From a checkpoint of a small mixture-of-experts model trained on Wikipedia.
Experts: 96 experts in each of 10 layers, 48 SwiGLU neurons an expert, 3 picks a token, a sigmoid router.
Below are experts of layer 6 (counted from 0) of a mixture-of-experts language model. Rows are named router (the router's row for the expert) and show model dimensions 0-127. Each number is 500 + 25 x the weight over its row's rms, rounded and kept within 0 to 999. Numbers have three digits each.
After each expert's rows: "raises" lists some tokens whose logits its average output raises strongly, later layers aside. This comes from a sample of Wikipedia text that the model never trained on.

# expert 70
router:522494559433528544507506503492497494530498529532520515493516503477509514468491538476463495484521463493502541504480516475505523531493446501527536508469482542505482531514557461512500569516506526484473495528478503537540502503476465506497502509470474492507522498494496534514530515518463483487495469527555516496477464486456477494507519500500522487506454512475514468526477475526486484519524
raises: "man", "m", "ren", "ma", "o", "on"

# expert 56
router:517498542518531522495493501501494477519513553496502506479523483498525492475497518469486532450508455502505562504505526479521547484479487466511516500478478551477524506536521488540508517508532499471514520518485457550554492485527507492499518543448496516495501523415506517487519476530487493523480485503510520518504466464457466521518529550472511497491484513488543482508503485524507490513521
raises: "ock", "ib", "ang", "ag", "arg", "ac"

# expert 92
router:492493512541532503529452500463484493508511495465482502476500472488493483468501525504503535506517481526462499498498492498498515538502511499501526493487493528518506476552517501537511501425465537485487516548461453503478507480532489495524537489502525493497539506485511500473521500547505451497510499504512515489498443473463504537510525532465465461463486526497544552535482461518503540537487
raises: "en", "ay", "a,", "ing", "ar", "ai"

# expert 1
router:469510513487543509509514524482516531515497501526519540508542499504461504491506497525496506485552467530505513486535506501490560458471515503495490471491480474511498508531518489544495483495459525472509498555493483521526519517514477497497517509457538525475509531442469545471563524506478490476493482448478507487470488476476499533490520488453519496495491499509537536469466477542480535476514
raises: "ions", "il", "io", "ions.", "ion,", "iv"

# expert 88
router:508495523483533513507480512475491469520486509533505515506490511546497488480472489469487518474501494494512518515500517532517483498468541482535555479533473534474468513538522486500512496457466537445493519512474501531477534516515459514500512499442529517476501542494470537467536444545511486485486479482495498463444488439466502516509495498454501525496488501503525523537492457515503479489491
raises: "ub", "iv", "ang", "um"

# expert 34
router:541517526494525535505498499494519511467497512463512523494540542518495488478483558511513524490549435508471532538469541502508493536515512519524497459533510541468477514530528475521541496494493502461479526512506455519528528529482513483481461535527509525495526505488485525514507478534484425500506472495506523498483475476485499492538535533476505521487464503511513482512496468485468504538511
raises: "an", "oc", "am", "l", "iz", "ame"

# expert 48
router:539480519469547529531472483478496472539485524526509521503483508511538506494464486485496546474482468472499528510524498543497511479464495484521548510475498525479480533550487490524497524470478565462510507536509485551499514515523492479501485522465464492454521533453489506475528456513499496481492482471510514488473468471483486503518518515457509501499506528516543500528510447534515520474515
raises: "as", "ash", "ought", "ad", "ired", "end"

# expert 15
router:517498528469546518494519512463502516468470529476509485477523482492532496514490456461493522472522455509538500481488529475490514527528500520533515470531476520533450491526539520495518535499434522452479522526501491497543525500513478502531485518503544481459494515466491543455521477493495499520497488500511535497471444451492483543510509493499507518470502530516529461492479470524508479493496
raises: "on", "ons", "ant", "ony", "en", "on,"

# expert 77
router:488537521512512518498534500506516515529470491534501543468543529521487465481469490503528488509521472462489538522511538504472507519521462517481504480464448492499515487540523476570495498525469516477475499544481482552546529528463500484487507519506502500449508500476480520512542515514498491525546487493546485465463486509495540488509556486472505481458503520483493469519506478496481513515503
raises: "to", "ty", "ches", "ted", "z", "ver"

# expert 52
router:491497476462534517520478437468486482519522544541526549437492523507520547509507527471518558517520453531491520491508505512483508489525519477501513463486495492509460500524528489497454553496524490476471519533459485486498540514488504505501504525497551535483545500464475511489513527540476469519523511497505517496487504459529513500479516500464546468491490499483498502525474513502514498530521
raises: ", and ", ", and", "===", ") and", ", ", "’"

# expert 86
router:484488513514534524489545504493518458527489503467562505472497487541535502486499483435494546525503461480490485539490519521485507506486506538521481473472457482509462493541539503521504510472495464504477493540480484510497526511537489503480500508503496581492571516499503492505511487517500467490536471507490492478491491508449483514480534525451488484513480523484501531518489463540477506477494
raises: "x", "o", "qu", "o,", "ent", "um"

# expert 24
router:504501511498522508491548481479451489522484501478509515481522503514527489495487511480480525486515444477526499512508541523501525535514488503504489462494487521496473507524558481545520557478517549471466515491477443538512520520479512502469499524480510488459484503470448498482519440501501501476522495537504509451500478495508509525540537498427502510469482515484540504518494481506474456492491
raises: "al", "ch", "as", "ab", "oc", "ik"

# expert 45
router:508456490529545513515506519490493491508518514493537553474511513509516501473483474514502482470534499478505523502524508481505465533518510444498503481501467550498490503490512510485502561442505527468493474519466487527495497505474502526468516510485527520461509521456475536472538526489483479528573468499530497456511508512502504560530511521467508481481449540493527482538484494494480489516511
raises: "2", "1", "3", "8", "5", "10"

# expert 39
router:480481502494539514541510518494519494506474547500522514487508514523486467522480495480526524479523486482509469503508495531472543545492521515491538489507470521473504520505511503573525484474498464476494509546480459504504512491520526492452488474459535539493507534496447487444500483547473465494518472480491513446500477464497517532541498483453508487469515552499499481475499467518478501480491
raises: "ed", "ing", "ions", "ion", "ed,", "ment"

# expert 73
router:503483505502529541530520514478487482516491513519533533470527498526529480536486519497473518512513489493467528483506532494507488541525513508521487465504487491531482513536480476526506497442514476491481474538481432539524553514474494509527504541491531529492532531450509466492524493480475493488517483497534536473509495486519487524434531493472525510477488537499533532529518474523519491442491
raises: "ial", "um", "ity", "ii"

# expert 0
router:477545524536526522518516503498490486496510506520535491497521534502484488502532498488493501487522462503473504508489512532503500551507458506514492483516491512484423496545522464525485511494468542447519492523478518527522521506495512465475494481494488509494511539503471575486527481552491469510479505454529510495461455468476496535510535540471513475493495509465530505546488461517470502531501
raises: "uk", "o", "ers", "ok", "ang", "ric"

# expert 82
router:519508513507525525463508452477526490538495491526557489493536523513525488519492483483490495480533481494533480533511526536520508498499474504504494489504511538531479471529508460528530548488508544443484538485505473484501519521512483494480513524537515539475491509469495535465536495505510462517507452504522499483530489489507513546524541503513506484442494525475543543520527487489475469539542
raises: "che", "igned", "hel", "ville", "lie", "wer"

# expert 40
router:534535533498515529510511509485487437518501550492508540508512547494475514510519536475497508458553489472510493517491536493463517487519483525532534478481449516484495477480497467555508530483486512469488529527488446517511487492562515514515529523539500503474513517473506524461523479521501473479513452482498513531477475497486526525500516541469466504487497510469505462540501480489501530498479
raises: " a", " the", " the ", " those"

# expert 62
router:529472511519525519495491489494483504508511503506489531483513522531506484487484487490504494494517501463488518548529503508502490498515499499508498461517466534487518487520511474487483530505462528468461482548476485515466515524508462507482504519514512519467524547490464570460549503502489457512564476521511470488499497484515489551523500534505482505436463526490532485569504468513478542506545
raises: "1", "2", "6", "3", "4", "5"

# expert 13
router:480499526484527535488539490509517489505518507444512517495500498511554476528521500465530500505512497503508492500482507508509503502488487525521506493434490507509538480548544471537486507493500519492515497531485468492474530540525467521515514521477508530462506565495471525525553475506476457537527480514518497510498497489502512495498515571481522498472465524431553542499493498498518487496542
raises: "b", "ps", "ts", "c", "f", "van"

# expert 16
router:521462488520512545512506496507494488543523496490533497466548483540510499501533506457504497484522506508474510500516513517499453534517485505541504495484474536509508506500497482500453551461509480482478509532462489541524532529512469527488481521526522486439519516427495563505507498537467468475496518466464517481508457490484529503519504514482506493477497522466501498522478456484467527470525
raises: "C.", "E.", "I.", "A.", "M."

# expert 7
router:490474524560516508530510478459462505500428524486510522463477518505533496516518489471507523523525444493522481513508507488476514511496503512487541476475501529521501450541519461516484512465463522470480488547490513505467488527508499510495498526492470486482508549469523510483573496492494486536490469481494531478486486483468516498508505505466520483496507523471564481494482448518476531499504
raises: "ens", "ar", "end", "s", "id", "ak"

# expert 19
router:492478524500528530489474522483485537533551499489478548470504490527512519493488488480495536510539475513505528488497531572546491516503508484519519475516490500515523485526490475526511480481519517457468483511469489512483544487477520540494502494517497486482518560453511517504539461525446510475508484477488555480502431485538513528486531492481512502479490532525492517517505469528470500472520
raises: "am", "y", "ey", "ow", "ol", "et"

# expert 23
router:544488549467539504523483504511494471516534504492555531512500498560494524514478547471519504496495486489523520534486513489504499500457476507539529470513475516492485509525554495510523504505517503491511510504494463501482506481495492528506472530497531521480503498501425524480519459497488442502506446486531513462507491487517527501488498516454470490505456507436528524521470469539478479480482
raises: "p", "l", "w", "st", "-", "f"

# expert 22
router:505483479464527560503519508495467488534532499511515527466504516486466514499525487430541501542520458497468495481486506499504468496492502513513505476467477505554472468515522492514498528497499513519497527565493490509475485520505467518452465486473516495476507496480495531496534494525475474469546424478505531484504484482516499534522494517479472497482446510515530493494490484546462479491476
raises: "al", "it", "le", "o", "os", "al."

# expert 12
router:506485537501577500487506525481508518507498515489525517470510499475535473502516527488512511467532455506486540535506486511522500496493482519516519512485460501537504455493494492471487527477474504490466553496488506534538517534502461562484529519489508517501512555478490501470519518497450506507503439505518471491492500460508484504541525514470503492471529561511481519512470457528484535523523
raises: "\n", "\n\n", " (", ";"

# expert 35
router:507475519461534524506501503442505483511476505488507536490492513505515491529488499457546530503522490517528457520498507480483513551455525515488551505528489487475523463500535491513528506464523495455480494521464492482472516501481507506449502493503551498503507513499483547485520488486460485476548481467526519454530453466504495512525492504486505521503493556498497518515496436516501556476520
raises: "ing", "er", "ers", "er,", "er of the", "ed"

# expert 20
router:493517487535547508551540499448497463516528490537505503453525512508495480508475466467476514486521468501522490537518537515464535535513489503489510466486465528508432509508505521520513507488508489498454496528480489501502489521486495492492536493459476521511508510513456513478494491543486447481522470513499520454482497464454492514504514498477518488459458537505518480484482482540463465480470
raises: "ia", "o", "ation", "ar", "ic", "i"

# expert 95
router:516463523476533543507520474502481482487523480490529492496491515522523506496477498487474534529496508481497470506481529534524536513494463498527543476470466525500516525542509451531492503481515507501471460532486452533517521484481474486476504500450498506486516520504479505516520485541509449498542480475475527485506502472483523506509490571452501482473469538506540531535466461469479489468528
raises: "c", "t", "v", "g", "ver", "co"

# expert 72
router:507501519516515508485505509473470504499468535499505545476485484490506496510473495438504474510518494514501470564500547498481539511515489515503536487507478532515490505509544490503493507488500492465473509593513497563535518483509496496498514486469508479485535509481476510429559504492462464488514491487550539486496465512510495522532535484487494441485490510534509480535510485503474514505492
raises: "in", "let", "and", "ar", "ari", "ay"

# expert 53
router:504469504524532538520453472446465470523520527484511506482497498491496480505489513468473558501517461497509471512504508499510515529465516500540543466490494524496486471527514467514469501475502535487468501520468462512494501522548484483508524484471517525508508506485459494421509459497474507475503452523466526475509498471475511516516521492434517504502520511473514526482491472511438504527506
raises: "en", "ens", "in", "o", "est", "id"

# expert 54
router:487501481480551535470515468458485496562484565483514534517511485520501510488516465473539522462509494488482506536490495479510489486503531486537524487498484520504478493539492477518486504465469537489491518551497470505459473557539488517501493510497509506487536523496467506493552479524470509501522465508507496510508507480483492535558500512446524505489463498489560479490506446484477485513509
raises: "gan", "an", "am", "en", "ak", "iz"

# expert 5
router:503560498494523513484491505462503507549508506489512507486491520500503454523505515469507550465508482484493532506513533472509521498479478491501498493458468506492457519543524508532475504512507495472488480512498505528495520502517482527505504509504506497479529547499456479451530472507466511515570495496513516491510436507508521527468500593467525485454488533470529505511479477539502539491507
raises: "aces", "air", "ield", "oot", "aced", "ox"

# expert 89
router:501514503491519524463503504498484476490518510538508544476525516481498506493481520490491534461504476537547499506514514503447486491484494504513515485515458485523468519503533480510509490498471515484489497549464414503571505525470526544512502500499543505485533540494497504469512479522457508517495482503542498446441479505490513524554501486470514479501508523485547490507481469517471524469496
raises: "in", "or", "ro", "ron", "ronic", "ing"

# expert 17
router:535476534510540534554484478464488508519529477527515511489508491486487490526497515493497524469503482466522502496517512500492519498490469451527497470496494512480511472532498493512467517469511523450512502493516478499489519517498466475484470526477511519445511500507461512455526492512511497481508447495498503457497467466507498513510519503408500484471522522493542538491454428530476528481480
raises: "end", "un", "ended", "il"